From a checkpoint of a small mixture-of-experts model trained on Wikipedia: 12 layers, a softmax router.
Below are experts of layer 3 (counted from 0) of a mixture-of-experts language model. Rows are named router (the router's row for the expert), down (a neuron's output weights, with its number) and show model dimensions 128-191. Each number is 128 + 24 x the weight over its row's rms, rounded and kept within 0 to 255.
After each expert's rows: a language model's description of what the expert responds to. This comes from a sample of Wikipedia text that the model never trained on.

# expert 37
router [ 91 125 135 123 137 144 137 117 110 119 107 147 115 128 145 123 121 131 125 150 139 155 124 125 111 111 124  63 109 105 105 120 110 124 136  90 108  87 134 124 125 142 171 104 134  76 144 169 136 152 113  94  90 106 100 106 136 130 132 134 167 120 139 123]
down0 [182  86 143 140 120 149 117 116 123 111 141 130 144  99 141 100 139 163 119 119 122 131 176 127 124  93 112 128 141 164 122 125 126 114  68 145 113 111 131 140  87 122 107 167 135  86 107  98 143 133 123 102  96 127 131 154 119 137 137 159 120 144 104 114]
down1 [128 146 140 155 134 132  87 135 134 142 123 159 156  87 171 158 134 106 108 122 130  94 125 154 156 103 123  77 154 114 125 106 113 139 137 116 133 118 120 108  92 130 113 134 149 136 139 174 119 115 111 101  87 156 138 147 118 126 164 113 115 146 111 167]
It responds to: Name-final endings. Final syllables ending foreign names and places, such as -ana, -ina, -ia, -ian, -ov, -ai, often before a parenthesis or table pipe.

# expert 62
router [ 96  69 125 121 143 146 114 153 147 102 121 170 112  98 151 109 118 132 157 146 145 113 120 137 114 143 152  73 108 133 125 189 124 138 114  89 116 111 154 110 137 141 147 158 129  59 149 170 114 128 134 138 110 166  95 134 130 115 128 110 138 130 115 141]
down0 [127 160 152 107 154 110  88 115 146 126 157 100 123 161  97 122 106 127 120 110 119 164 168 102 154 140 148 140 134 115 154 163 133 132 171 155 112 133 100 140 135 136 151 111 152 169 117 147 120 141 127 131 120 137 152  97  94  89 145 143 134  94 146 131]
down1 [152 105 158 137  90 177 136  92 124 131  98 156 129 127 123 121  86 119 143 130 132 139 138 127 104 149  87 131 121 151 120 121 109  77 132 131 108  73 121 125 104 104 141 154 129 134 141  88 141 109 140  94 155 106 106 171 136 117 139 145 141  91  96 134]
It responds to: Consonant name fragments. Word-internal consonant-cluster pieces in proper names and foreign words after a capital letter, like G-res-ham, Sha-unn-a, Hoch-sch-ule.

# expert 50
router [ 69 123 116 169 123 122 132 128 147  97 102 155  97 120 164 127 109 131 131  92 149 112 105 141 149 121 135 128 112 116 161 106 135 185  86 167 130 153 130 139 174 138  83 120 160 124 145 155 113 140 135 124  95 127 134 132  87 134 111 116 122 105 149 105]
down0 [152 127 108 110 110 133 151 146 133  96 112 147 121 120 135 112 153 114 136 112 117 124 127 149 109 115 150 137 146 126 117 161 165  84 152 122  97  96 151  74 119 129 115 104 109 142 153 113 161 116 143 136 113 137 106  98 170 148 161 115 127 153 129 119]
down1 [ 90 142 163 146 115 109 144 126 136 158 143 106 142 116 118 154 153 140 152 119 105  93 164 152 103 102 110 173 116 170 121  94 150 136 133 127 141 141 161 102 156  92 145 143 136 131 142  83  85 141 126  75 131 132 122 138 142 126 172 137  92 113  38 150]
It responds to: Mid-word vowel fragments. Word-internal pieces starting with vowels in longer or foreign words, such as rec-ap-tured, par-aph-rased, mon-ast-ery, -osaur, -idae.

# expert 48
router [140 109 115 156  99 151 146  98 122 148 109 116 134  91  89 145 111 117 147 130 120 147 131 109 137 139 141  93 105  98  88 163 124 142 156 167 113 107  83 113 107 129 167 120 138 115 122 137 110  94 138  94 137 129 152 139 114 126 156 148 130 122 137 166]
down0 [ 96 166 109 112 151  86 145 108 126 139 126 107 111 138 135 129 102 143 135 133 127  97 118 122  93 155 141 124 133  94 154 138 161 136 113 168 147 132 152 161  94 163 152 164  98 116 118 128 130 103 131 121  96 111 119 152 155 145 150  76 143 117  99 131]
down1 [147 150 177 150 118 126  95 123 162 152  80  94 150 109 135 111  99 150 131 100 100  96 151 150 127 133 142 119 173 122  94 134 148 140 106 120 116 137 123 125 120 110 127 115 101 145  90 117  84 122 128 109 100 141 172 116 128 110 130 132 134 122 101 140]
It responds to: Short word endings. Short endings that close a word after a capital or prefix, often in titles, names and tables, such as M-ad, P-ad, X-u.

# expert 36
router [117 148 141 121 135  90 127  97 108 136 118 121 110  70 107 124 132 118 156 107  80 111  85 150 119 125  88 107 117 134 125 153 142 117 120 133 151  94 150 138 131  92 160 126 144  85 124 160 110 109 104  98 152 123 138 113 154 147 136 125 146 111 131 116]
down0 [149 129 139 110 130 161 118 102 140 160 147  69 112 116 106 128 140 135 120 139 149  91 124 155 141 104 121 118 114 117 148 138 133 171 158 115 103 175 148 134 153 132  84 101  99  94 111 107 131 108 143 125 126 128 184 124 128  75 117 153 122 133 122  94]
down1 [138 143 143 174 137 123 131 153 144 109 105 164  96 146 115 160 141 140 151 109 169 134 166 148 149 127  98 157 119  91  98 153 154 121 123 123 122 140 139 119 152 112 127 115  84 115 146 151 115 162 161 164 106 128 146  94  84 110 125 158  91  89  87  82]
It responds to: Word-ending pieces. Final pieces that complete a word after a short consonant-cluster start, such as bl-amed, bl-og, st-ressed, evic-tion.

# expert 40
router [135 141 145 140 138 165 138 123 141 171 129 130 167 145 139 120 133 131 107 161 147 155 115  64  79 145  98 172 126 133 141 175  81 124 125  89 100 121 107 125 100 175 126 127  80 100 167 110 115 130 128 187  82 123  97  99 118 198 147 127 127 145 158 157]
down0 [130 145 142 121  77 107 124 111 140 143 104  71 130  86 126 145 122 134  83 144 113 158 181 136 172 141 160 102  73  96 122 140 103 175 132 118 127 125 143  99 155 154 169 119 124 176  86 132 143 123 103 117  95 133 114 137 166 110 144 124 138 116 152 146]
down1 [ 90 130 144 135 111 177 110 154 184  88 121  81 114 111 150 128 110 142 124 139 134 124 105  97 139 141 122 115 139 134 122 148 131 101 136 149  93 115 143 104 130 135 117 176 177  88 127  81 155 103 145 134  88 155 142 149 107 123 109 114 139 137 130 148]
It responds to: Auxiliary and main verbs. Main verb right after a subject in biographies, mostly was, were, is, had, would, became, as in she was born.

# expert 19
router [121 171 160 156 125 151 141 143 123 101 121 155 156  90 148 140 135 145 128 136 128 100 143 135 123  92  94 132 146 126 103  79 141 138 127  92 142 126 170 124 110  96 101 160 118 166 155 104 134 143 118 122 117  89 156  97 143  89 173 136 104 140 132 145]
down0 [121 136 103 136 151 113 119 145 179  84 111 167 136 108  98 122 154  84 163 109  93 115 112  87 132 126  90 136 147 128 120 124  87 111 159 135 120 183 137  87 144  96 157 126 171 172 124 104 133 109  73  89 105 136 135 131 118 103 118  94  94 131 127 154]
down1 [ 99 125 129 123 161  95 186 138 119 104 149 116 105  96  86 142 132 117 118 113 133  91 104 143 115 128 101 140 163 148 102  87 128 102 158 151 126 102 121 175 156 152 139 151 119 141 142 152 125 122 124 131 118 125 137 135 103 133 109 132 145 128  95 154]
It responds to: Line breaks, list starts. Line breaks, list dashes and infobox field words like Coordinates, Phylum, Binomial, Starring, Born that begin entries in structured article data.

# expert 15
router [165 122 134 131 151 122 107 125 166 111 166 115 115 113 115 103 142 129 114 119 138  49 136  95 107 120 135 136 128 158 122 136 132 134 157 153 136 182 141 105 130 141 107 175 135  75 123 104 108 103 115 169 182 121 131 150 142 105 103 105 122 101 140 154]
down3 [ 99  99 100 122 140 119 160 110 120 118 114 122 129 139  88  94  90 117 159 112 132  86 141 128  93 157 151 138 136 121 178  98  66 148 115 102 113 121 129 131 141 149 147 136 126 117 131 105 137 155 119  83 141 138 147 162  91 170 148 101 111 160 103 172]
down4 [113 126 152 135 114 122 122 143 174 137 173  96 157 131 133 125 127 124 107 143 135 171 126 109 112 159 115 142  96 136 130 120  85 132 116 135  61  91 122 143 171 188 160 102 110 150 149 125 118 132 132  95  98 123 135 130 127 124 146 171 131 116 155 146]
It responds to: Word-initial fragments. First pieces of ordinary English words split into subword chunks, like tim in timber, ri in ride, hum in humorous, roy in royalties.

# expert 57
router [148 122 123  71 111 127 108 132 127 195 167  87 137 145 133  83 135 122 147 120 125 137  99 155 155 111 119 141 176 137 119 131 138 147 126 144 102 130 138 116 161 110 111 129 138 142 144 106 143 120 111 135 129 108 111 119 122 145 116 132 148 137 141  97]
down0 [140  95 163 149 108 159 144 140 148 145 163 119  95  84 135 108 160 116 123  89 143 146  98 121 137 135 146  97  94 121 177 133 135 114  73 110 123 139 160  89 129 124 139 128 142 120 144 113 104 136 129 141 103 127 113  91  70 140 109 159 147 112 187  95]
down1 [128 146 122 139 149  82 170 171 144 127 166 137 168 149 164 144 151 125 131  86 148 132 122 166 143 135 129 149 105 178 129 112 129 146  82  92 110 110 145 135 162 140 169 103 135 143 123 161 143 124 149 124 132 130 108 172 128 132 150  95 168 118 112 162]
It responds to: Compound first parts. Word parts joined to a hyphen or suffix, such as directions (southwestern), numerals (single-lens, 18th-century) and semi-arid.

# expert 63
router [128 140 131  73 148 115 168  94 103 110 142 104 148 115 125 139 143 155 100 146 176 155 142 127 122 168 141  98 123 129 112 113 103 121 117  75 131 163  92 131 160 108 137  99 109 171 146 116 131 123  95 152 150 119 165 131 145 153 138 127 126 116 122 123]
down0 [127  91 109 136 124 116 129 106 130 149 125 114 188  93 134  78  87 117 149 102 164 116 152 114 117 138 149 165 108 155 123  94  88 129 105 137  88 107 139 123 120 126 133 140 105 131  97 145 127 159 142 118 125 114 141  84 122 108 117 153 114 129 138 128]
down1 [105 104 135 117 149 160 100 122 129 153 105 116 119 163 113  98 160 118 100 131 140  66 175 102  68 110 151  88 110 127 150 107 104 126 135  81  81 126 136 152 128  84 145 126 137 144 153 109 128 143 116 109 116 125 131 130 106 120 121 156 101 115 152  61]
It responds to: Prepositions after verbs. Prepositions right after verbs, mostly on, in, over, out and about, as in published on, broadcast on, turned out.

# expert 14
router [151 115 145 118  80 136 136 141 118 150 123 102 121 136 126 111 133 141 128 152 119 133 115 131 202 140 106 138 109 126 126 127 124 149 191 125 120 126 103 106 139 117 166 166 103 182 158 122 146  88  99 141 180 151  99 119  85 144 151 117  81 126 116 148]
down0 [ 81 140 100  83 108 123  89  89  81 156 114 136 125 184 152 132 121  84 155 126 146 174 130 170 147 142 140 135 140 112 145  84 173 135 108 169 115 107 131 147 163 114 155 102 124 144 151 116 120 121  98 129 111 128 148 147 141 152 147 120 138 144 128 152]
down1 [105 155  75 110 147 160 142 185 142 137 116 111 121 152 116 180 104 123 114  88  88 131 144 145 135 118 145  92 115 110 118 122 105 193 188 109 115 129 162 121 170  77 115  72 116 127 143 165 156 148 127 109 176 142 127 140 135 100 145 125 146 114 114 131]
It responds to: Linking verbs, prepositions. Function words after a subject or comma that introduce a description: as, with, is, has, also, including, became, often in "used as".

# expert 60
router [125 141 115 131 108 103  99 137 103  91 152 106 136 134  97 175 152 129  98 140 128 141 125  51 116 145 135 123 148 137  91  96 148  97 155 126 149  96 144 162 128 116 139 160 176 112 133 104 150 116 105 118  81  88 157 144 145 147 117 115 114 132 102 111]
down0 [ 96 118  96 143 135 154 107 117 175 110 128 117 137 126 112 129 116 106 172 139 128 155  98  52  82  84 116 139 122 101 132 136 100 113 167 116 131 156 152 123 113 114 112 124  88 169 134 113 113 126 120 120 122  89 174 175 121 116 135 145 111 139 109 144]
down1 [106 141 158 132 122 105 112 102 127 138 144 128  97  99 168 132  87 126 171 149 135 104 153 133 153 152 124 144 143  83 116 172 126 136 177 123 173 136 155 107 138 110 151 121  90  75 128 183 128 132 153 107 118 150 135 114 145 119 116 121 115 130 103 150]
It responds to: Periods, hyphens, years. Sentence-final periods, hyphens inside compounds like go-for-broke, and century pieces of years such as 199, 201, 186.

# expert 61
router [129 146 169 108 139 149  88 151 154 173 170 138 122 154 125  98 156 127 115  99 123 159 143  98  83 140 131 125 138 115 127 139 120 173  76 120  89 182 135 171  74 184  90 126 121 153 109 115  94 104 148 133 142 145 105 180 117  78 143 133 122  96 124 163]
down0 [155 110 134 151 104 111 167 110 108 114 131 106  94 121  75 115 150 130 174 161 174 132 135 117 138 155 119 151  93 116  97 121  72 115  93 168 149 158 108 126 103 161 102 122 119 166 103  92 146 142 120 143 131 110 109 102 111 135 121  92 104 132 146 102]
down1 [116 164 102 146 118 173 118 104 127 129 151 123 121 157 148 125 133 156 154 142 114 154 122  67 147 103 151 140  98 162 139 144 143 131 107  97 146 173 166 144 144 142 170 160 118 154 153  97 155 126 115 154 127 136 101 146 147 142 149 129 132 133 107 147]
It responds to: Media and entertainment words. Nouns and verbs about films, music and shows, such as film, song, album, episode, season, released, played.

# expert 58
router [134 152 114 173 102 128 115 170 153 138 147 155 159 137 104 161 123 147  97 102 144 121 158 105 131 145 140 129 117 135 131 137 126 145 152 194 126 146  97 144  91 146 173 142 122 111 114 103 106 116 115 125 141 156 140 114 124 121 132 142 125 144 131 105]
down0 [159 154  99 102 116 131  99 139 140 107 161 117 110 115 129 106 190 158 103  80 147 152 104 162  82  84 136 132  86 161  91 173 154 161 135 159 102 146  82 123 153  96 120 117 152 121  90 134 114 137 172 115 136 136 130 116 130 140 106  98 132 126 135 115]
down1 [148 121 144 119 145 110 165  92 164 144  80 110 142 154 101 109 130 140 116 123 105 122 136 107 150 138 129 167 127 115  98 151 182  94 118 106 126 136 104 117 108 137 148 139 118 146 147 140 155 106 113 145  97 148  89 107 117 103 177 107 126 143 117 117]
It responds to: Conjunctions and subject pronouns. Coordinating and and or, and subject pronouns he, it, they opening clauses before verbs, such as black and white, He was.

# expert 55
router [149 123 120  96 101 118  93 106  81 157 178  94 159 138 115 100 112 130 138 123 113 102 108 173 173 120 127 103 135  89 105 143 168 128 132 134 172  95 120 131 144 117 147 145 135 142 173 120 144 128 177  88 134 154 105 124 128 126 109 126 122 136 103 121]
down0 [113 156 141 127 117 142 122 132 169 108 141 114 140 131 129 135 136 105 124 135 128 117 115  74 141 125 181 111 127 168  89 157  54 117 121 150 124 126 117 117 140 106 128 121 145 130 130 113 108 148 161 153 134 121 121 118 116 122 130 108 147 113  93 127]
down1 [174 109 101 114 154 124 113 164 134 111  97 167  92 152 114  80  82 124 130 144 102 160 106 152 131 119 158 126 127 144 149 117 118 119 167  89 112  93 155  99  91 106 126 115 135 135 151 143 154 116 149 142 126 109 101 147 119 133 121 132  99 113 130 144]
It responds to: Descriptive common nouns. Common nouns heading descriptive noun phrases in place, species and building articles, such as species, village, area, population, century.

# expert 5
router [ 94 112 146 160 115 123 148 130  98  83  86 142 127  84 145 170 137 150 182 164 137 141 132 104  85 146 127 109 126 133 131 128  97 127 151 116 116 132  97 139 116  80 144 124 167  97 112 157 148 153 140  98 114 138 119  88 112 145 126 135 138 117 102 117]
down0 [143 131  90 122 112  98 110 123 148 160 112 135 149 122 182 116 109 127  92 138 166  69 142 120 117  99 134 148 164 122 118 131 145 137  65 160 162 196 159 120 124 122 117 129 133 122  47 118  92  84 141  96  94  79 120 141  94 169 135 111 119 177 134 121]
down1 [153 146 113 125 141 134  75 126  87 150 129 129  91 141 126 114  99  83 116 110 147 122  94 165 155 104  62 143 132 165 132 124 135 144 151 140 106 130 172 158 130 108 105 147 102 138  94  77 152 154 139 112 139  76 102 125 123 149 121 125 162  92 162  83]
It responds to: Capital letters in codes. Single capital letters or short caps inside acronyms, codes and name starts, such as GRU, PSUV, HU232, Khanna.

# expert 49
router [ 91 118  96 102 161 131 154 121 118  74 128 100 120 123 139 135 137 137 126  96 134  94 123  85  91 108 171 158 158 142 135 118 132  75 118 132 134  93 136 115  94 136 132 158 180 107 149 130 144 105 119  99 153  90 116 151 138 115 102 125 111 143 124 117]
down0 [147 130  99 124 146 144 142 105 132 120  76 105 127 157 105 130 126 129  70 160 117 114 106 119 118 148 125 116 119 187 102 132 147 198 100 128 159 151 111 159 150 113 104 113  98 145 156 101 133 158 145 100 137 155 129 138 128 125 154 132  81 128 144 133]
down1 [121 135 108 113 139 116 143 103 132 135 121 107  98 158 124 147 122 137 157 127 109 131  74 119  81 128 116 130 106 155 165  95 136 121 144 150 133 164 116 114 101 111 107  76  83  93 122  89 156 197 136 116 124 123 121 155 134 121 119 121  82 138 135 148]
It responds to: Opening parentheses, quotes. Opening parentheses after names or numbers in tables and lists, plus closing parentheses, quotes, dashes and math brackets like ^{.

# expert 45
router [148 132 112 123  88 126 134  61 126 141 163 144 137 135 142 131 142 101 227 164 111 117 122  93 182 121  79 150 124 107 123 106 106  96 145 164 124 141 141 142 144 121 142 131 147 167 121 110 148 145 104  84 140 123 123  95 133 160 141 115 114 124 124 123]
down0 [101 107 144 160 145 117 149 143 113 124 148 143 165 133 150 151 158 114 148 160 116 145 134  97  84 108 150 116 155 102 135 120 107 153 108 111 154 160 103 134  99 157 118 150 116 111 120 129 202 150 126 160 139 151 127 144 111 149 130 112 145 123  84  72]
down1 [129 174  88  86 128  60 158 101 117 110 161 143 117 154  97  95 150 142 155 153 143 109 144 156 147 138 148 116 152 116  93 132 160 130  95 155 121 160 134 119 164 113 120  78 123 151 156 100 146 166 108 165 152 157  92 106 118 116 144 132 142 141 136 142]
It responds to: Year prefixes, census. Year prefixes like 201, 200, 199, and comparison or household words in census demographics, such as than, size, living.

# expert 3
router [146 112 129 169 150 158  92 152 117 118 121 121 107 182 142 131 162 155  94 139 125 110 111 155 142 136 175 116 134 102 147 113 128 134  86 115 112 145 121 146 182 177 129 102  81 115 138 175 125  75 173 133 110 116 147 135 119 140 120 124 128 161 142 125]
down0 [153 142 161 128 154 105 100 121 159 175 104 173 128 120 161 169 127 118 118 146 131 129 122 111 105 111 157 128 141 131 117 120 161 128 151 133 102 123 166 137 126 136 172 159 123 108 151  71 143 127 129 151 122  77 110 130 145 113 184 171 142 125 123 130]
down1 [201 158 128 102 159 110 147 120 161 118 158 157 180 139 156  83  94 127 116  95 144 111 132 131 108  94  97  74  90 119 103 119 128 198 112 121 126 113 149 140 132 131 145 142 149 160 143 129 114 137 138 136 176 163  91 144 129 147 170 133  86 133 125 171]
It responds to: Biography career words. Words in biographies of officers and politicians, such as promoted, appointed, War, United States, and final year digits like 2 in 1982.

# expert 17
router [142 168 154 140 129 101 158 158 116 128 160 186 138 142 136 140 111 102  94  87 122 107 142 121 136 162 137 131 123 139 119  93 135 158  91  90 129 117 130 122 159 197 109 130 106  99  89 154 133 125 179 161 139 125 121 122 109  88 135 101 118 159 111 149]
down0 [176 110 189 137 114 128 141  96  94 115 148 115 139 128 107 146 126  97 112 143  96 109 143 132 105 129 119 132 115  95 138 148 129 148 127  98 162 145 140  97 118 117 110 162 149 166 102 130 127 118 107 142 150 166  99  97 149 141 128 101  83 104 125 143]
down1 [147 177  97 127 139 131 100 105 127 141 143 145  93 112 145  98 159 152  94 116 154 136 131 131 150 156 128 133 125 111  84  98 110  94 115  97 132  81 105 167 129 135 128 151  83  89 130 114 147  90 123 120 108 126 163 148 143 152 132 127 113 157 156  92]
It responds to: Narrative action verbs. Verbs after a subject in plot summaries and stories, especially tries, attempts, went, returned, plus football position codes MF, DF.

# expert 18
router [ 97 108 151  75 136  61 137 137 155 135 122 137 127 143 112 116 118 123 135 121 115 149 164 164 120 107 136 141 133 157 141 121  85 163 130 123 150 107 141 124 101  90 100 123  89 175  92 126 137 145 117 143 127 132 119 135 124  86 129 146 148 121 123 161]
down3 [145 160 129 154 145  61 139 118 111 176 175 132 111 106 193 146 100 130 136 110 132 117 155 125 136  96 158 132 153 126 134 104 118 125 189 119 117 135 136 125 122 177 142 128  77 174 137 127  97 149 112 135 160 129 145 136 171 157  99 161 121 122  97 135]
down4 [150 120 149 106  70 146 145 105 128  95 157 118 119 117 157 113 141 102  98 163 114 117 150 106  88 110 118 133 118 131 142 148 183 131 152 120 120 135 136 131 106 122 174  71 165 112 144 102 102 112 109 137 129 123 129 144  98 109 149 124  82  97 115 145]
It responds to: Table and heading markup. Wiki table pipes, row line breaks and == heading markers, plus heading words like See also, Week, List.

# expert 34
router [110 130 145 193 118 156 169 128 128 158 130  91 141 112 153 148 132 121 145 164 121 132 127  83 133 156 134 134 131 159 103 141 117 127 165 144 127 126  99 117 110 134 124 100  81 124 129 115 126 141  67 165 118 152 124 117 137 162 106 109 104 115 153 138]
down0 [118 160 127 106 112 187 179 131  88 116 148 118 138 119 103 106 138 161 128 125 123 175 123 122 111 119  97 131 117 120 101 128 121  80  80 135 142 135 119 112 144 131 130  95 113 152  88 130 128 148 120 115 101 178 117 156 109 166 164 130 143 124 154  91]
down1 [116 163 145 148 151 116  90 129 158  89 120 118 112 173 110 112 113 102 145 129  94 131  86 129 148 169 120 145 119 124 115 107 115  99  82 104 121 122 190 143 169 115 143  78 121 107 132 209 121 110 148 100 125 106 140 165 136 170  98 105 165 105  92 151]
It responds to: Prepositions and clause links. Prepositions and relative or temporal connectors after a comma or verb in biographies, such as in, to, that, from, which, However.

# expert 29
router [110 138 124 141 108 150 145  70 187 156  57 126 141 110 171 150 102 128 137 142  90 165 152 124 156 145 116 169 134 163 169 103  82 121 147  98 131 125  83 104 101 148 126 143 107 103  78 147 110 159 108 135 138 156 152 135 136 105 136 131 133 158 134 114]
down0 [173 108  95 126 129 121 140 115 142 140 127 116 182 160 117  76 155 109 134  71 110 118 129 110 146 119 140 170 144 138 119 102  92 161 127 136 119 137 165 113 154 167 136  99  99 105 138 114 187 155 173 177 159 110 118 118 130 169 149 123 163 138 154  79]
down1 [138 162 110 104 158 138 155 132 143 125 176 138 152 106 157 117 126 184 129 124 151 147  99 136 128 126 174 121 114 134 159 130 137 110 104 117 135 116 160 155 131 126 107  93 141  85 162 145 114 116 114 121 155 166 135 111 113 160 108 120 148 133  99 114]
It responds to: Commas in lists, places. Commas separating city from state, items in lists and clauses, as in Kansas City, Missouri, plus infobox labels Born, Location.

# expert 2
router [160 165 121 170 118 147 111 111 109 170 113 124  97 140  87 142 166  78 116 138 138 134  85 133 103 157  87 148 146  89 131 150  77 107 110 145 163 155 130 148  98 136 125 128 132 105 118 124 105 127 121 139 134 186 129 109 144 149 160 124 126 126 142 143]
down0 [141 121 102 144 112 143 134 142 136 116 137 135 164 139 148 136 137 158 156 107 120  71  99  86 123 131 173 130 101 106 115  98 121 125 106 135 163  74 138 174 119 141 143 138 104 135 116 152 115 162 158 123  64 129 170 123 177  91 109 123 126 133 117 101]
down1 [114 126 128 143 149 175 140 114 130 163 138 119 107  86 136 123 138 134 125  90 119 135 132  87 172 121 101 142 158 138  96 131 136 142 114 113 134 125 145 150 137 133 134 138 146 162 146 120 170 122  97 134 162  97  92  90 154 130  98 139 110 122  84 139]
It responds to: Team sports vocabulary. Sports-career words like team, club, season, League, Cup, appearances, defeat, plus cells and position codes (MF, FW) in squad and stats tables.

# expert 23
router [104 121 128 159 154 135 114 127 131  90 143 126 125 155 149 157 132 116 121  71 182 134  93 148 132 112 121 134 147 151 129 124 124 146 102 160 142 155 141 126 118 110 124 102 124 148 139 189 124 126 127 168 126 112  94 145 113 140  88 108 156 135 101  82]
down0 [ 77 140 156 129 109 142  84 131 104 146  97 107  55  98 146 155 110 138 155 128 112 104 133  96 130 153  88 105 160 126 144 127 168 117 123 134 107 138 134 103 153 112 128 112  97 158  83 135 122  89 154 131 124 176 113 172 105 114 124 131 137 159 129 150]
down1 [146 171  81 121 129  83 120 107 119 110 147 120  95 122 108 169 103 168 107 107 152 106 109 127 140  92 109 131 112 112 150 109 131 120 142 127  96 119 137 140 107 111 172 153 153  95 136 101  97 135 162 129 123 174 114 144 151 120 122  89 152 125 147 121]
It responds to: Word-final suffixes, foreign script. Final pieces completing a word before punctuation, such as banned, racing, Business, Angeles, plus characters inside Japanese, Chinese or Cyrillic words.

# expert 24
router [161 138 143 111 169 120 137 155 143 141 135  77 121 130 116 133 127 142 111 123 154 117 136 101 159 106 123 163 139 100 128 122 168  95 170 123 182 143 134 121 151 114 125 130 112  98 104  78 107 102 109 161 135 119 136  93 123 137 128 124 112 147 128 139]
down0 [164 153 125 128 108 130 112 131  96 121 104 151 140 129 152 153 126 155 162 114 161 175 115 146 113 125 116 107 156  98 151 167 164 140 167 115 111 137  92 111 136 107 112 162 128 126 128 104 126 141  84 163 127 109 107 120 129 130 117 141 124 132 144 140]
down1 [176 154 131 148 154 159 122 165 152 114 103 149 114  84 153 124 102 112 115 124 146 152 109 103 109 117  78 128 135 132  99 153 111 160 106 137 119 137 167 121 144 127 167 102 100 133 119  87 141 128 162 161 129 179 135 145 126  99  96 152  63 137 126 182]
It responds to: Prepositions after nouns. Prepositions following a noun or verb in running prose, mostly of, also by, for, in, between, when; occasionally past-tense verbs like attended.

# expert 42
router [176 166 109 111 123 118 103 155 122 152 161 114 120 104 112 107 108 129 120 156 129  85 134 153 156 143 115 109 131 138 108 171 135 138 112 179 139 166  96 126 143 118 106 139 137 170 155  80 134 141 114 123 118 174 146 123 153 157 108 139 138 133 127  85]
down0 [124 146 103 105 114 142 108 157 130 112 140 124 138 128 137 138 123 163  84 123 141 131 126 166 109 131 151 152 152 131 178  97 193 105  97  97 105 139 100 169 135 123  94 129 117  87 158 140 133 134  95 146 140 136 161 138 140 132 127 101 162 100  92 136]
down1 [106 126 130 141 176 105 137 120 132 168 173 144 164 132 133 107 123 143 121 113 102  91 158 126 113 156 133 134 113 165 101 139 120 106 112  85 108 131  91 168 131 143 117 187 120 154 138 133 110 174 126 142 136 136 141  79  99 122 111 202 145 140 140 143]
It responds to: Capitalized word starts. Opening letters or consonant clusters of names and rare words, such as Cr(agus), Str(abo), Br, Fl, r(ats).

# expert 9
router [149 100 130 117 106 171  94 139 178 146 135 133 161 111 105 102 136 124 125 134 107 130 168 114 137 148 137 162 129 163  98 138 143 119 138 182  85 113  83 111 165 114 137 118 142 137 107 123 101 121 116 150 168 130 128 179 139 164 142 123 109 118 224 197]
down0 [ 98 169 141  88 125 142 128 147 121 150 146 134 167 100 135 144 144 116 137  78 123 106 136  84 144  94 109 128 130 129 118 127 172 169 104 109 136 146 119 146 115 123 101 169 112 123 140 129 115 128 184 139  94  92 120 118 116  87 153  76 114 153 100 149]
down1 [159 149 123 139 116  95 120 135 120 127  92 144 204 127 109 153  95  84 135  79 126 113 155 126 131  99  98 150 119 129  65 147 106 100 120 121 108  73 135 116 103 116 125  90 127 160 151 123 125  99 147 144 163 104 120 167  89 108 116 153 130 143 151 135]
It responds to: Romance-language particles. Articles and prepositions in Spanish, French, Portuguese and German names and titles, such as de, La, Los, des, von, es.

# expert 41
router [ 98 162 125 154 152 101 170 108 116 104  83 104 112 118 181 131 102 145 125 128 106 121 156 110 107 131 118 163 134 138 119 127 140  82 117 162 109 132 114 143  96 117 150 120 170 172 125 160 159 129  97 115  94 118 136  94 123  95 133 106 121 113 128 132]
down0 [101 109  86 159 125 141 116 160 114 123 121  90  39 126 129 144 106  83 139 140  80 165  94 134 183 124 137 128 114 144 133 144  98 117 116 153  68 109 111 115 106 105 150 113 106 162 110 167 156 141 160 105  70 106 170 142 154 126 103 117 123 126 132 161]
down1 [122 154 135 171 177 128 129 144 151 135 124 151 159 128 123 186 178 138 100 162 125 122 141 109  80 140 140 107  84 123 133 151 131  72 142 132 136 163  28 118 137 143 120 141 110 104  84 132 103  97 136 120 133 135  70 151  92 136 153 138 121 109 123 120]
It responds to: Adverb endings, prepositions. Adverb-forming endings like ly, ably, ically and common prepositions of, for, by, plus blank table cells.

# expert 12
router [130 160 123 141 111  80 132 105 127 129 140 122  89 147 123 114 123 184 160 136 130 125 133 170 153 121 142 146  95 129 127 136 146 150 125 118 165 120 141 100  92  99 109 130 133 186 128 135 142 108 105 157 152 117 118 112 153 135 118 106 115  56 125  85]
down0 [153 162 107 133 137 124 151 172 130  86  89 117 109 143  76  94 140 103 126 153 123 106 147 140 123 144 170 163 127 118 126 139 106 145 115 111 125 113 158 113  99 145 143 154 117 151 145 125 125 100 102 123 100 130 140 107 106 124 132 117 131 107 110 142]
down1 [127 168 115 115 155 153 110 166 104 106 105 132 156 124 129 117 104 123  75 130 136 100 118  91  64 111 154 158 147  97 133 128 101 105 160 133 117 137 114 132 120 169  89 108 133 139 106 137 146 152 174 107 109 154 126 166 151 130 106 115 110 110 110 158]
It responds to: Prefix word pieces. Word-initial prefixes and first pieces of words, such as anti(-aircraft), pre(judice), inter, sub, non, pro.

# expert 27
router [126 109 127 140 134 131 100 125 159 117  91 142 114 113 126 128  95 124 140 112 104  94 160  94 153 136 146 152 129 138 182 128 141 129 145 127 138 145 140 123 206 121  97 141 129 159 138 104  87 130 103 121 159 158 148 177 112  98 139 131 112 159 148 132]
down3 [ 93 118 150 161 121 122 106 130 148 154 112 142 150 120 103  78 126 154 117 115 127  95 149 134 116 100 122 139 141 179 148 143 152 167 120 118 148  92 124 135 115 154 114  79 116  75 153 131  91  67 133 166 127 106 138  95 123 126 135 139 151 112 135 115]
down4 [127 153 151 114 124 167 105 109 107 130 138 160 174 160 122 155 114 118 118 124 120 166 154 128 196 116  97 159 117 153 153 120 109 146 150 121 156 131 134 156 142 118 122 118 104 106 185  70 119  76  94 111 166 103 124 125  81 151 155 111 125 147 103 168]
It responds to: Election and date fragments. Century prefixes like 192, 195 in dates, plus Succeeded by, election headings and vote-table percentages in political articles.

# expert 53
router [185 126 120 107 144 119 133 161 149 139 132 148 144 157 120 143  88 116 140 133  88 124 146 107 148  91 111 159 145  73 102 127 144 179 142 166 143 143 155 134 140 156 126 165 135 153 114  86 163 122 121 179 127 125  86 110 151 110 119 168 131 156 147 130]
down0 [ 98 116 150 163 136  89 161 135 165 118 168 111 106 122 163 152 144 166 165 122 108 153 130  95 126 163  71 108 163 131 120 134 144 156 189 144 118 161 127 162 104 156 121 135 150 123 143  93 155 108  92 128 123 132 119 116 110 143 110 129 112 121 125 151]
down1 [188 164 128 106 132 142 118 101 123 167 120 120 144 164 136 106 150 151 149 107 113 123 151 149 129  95  96 117 169  89 157 177 145 122 132 161 146 146 150 114 119 137 136 117  74 132 122 160  89 115 102 104 146 157 142 186 147 133  83 152 144 159 110 150]
It responds to: Auxiliaries, negation, contrast. Auxiliaries and hedging words in argumentative sentences, such as not, been, be, but, rather, so, while.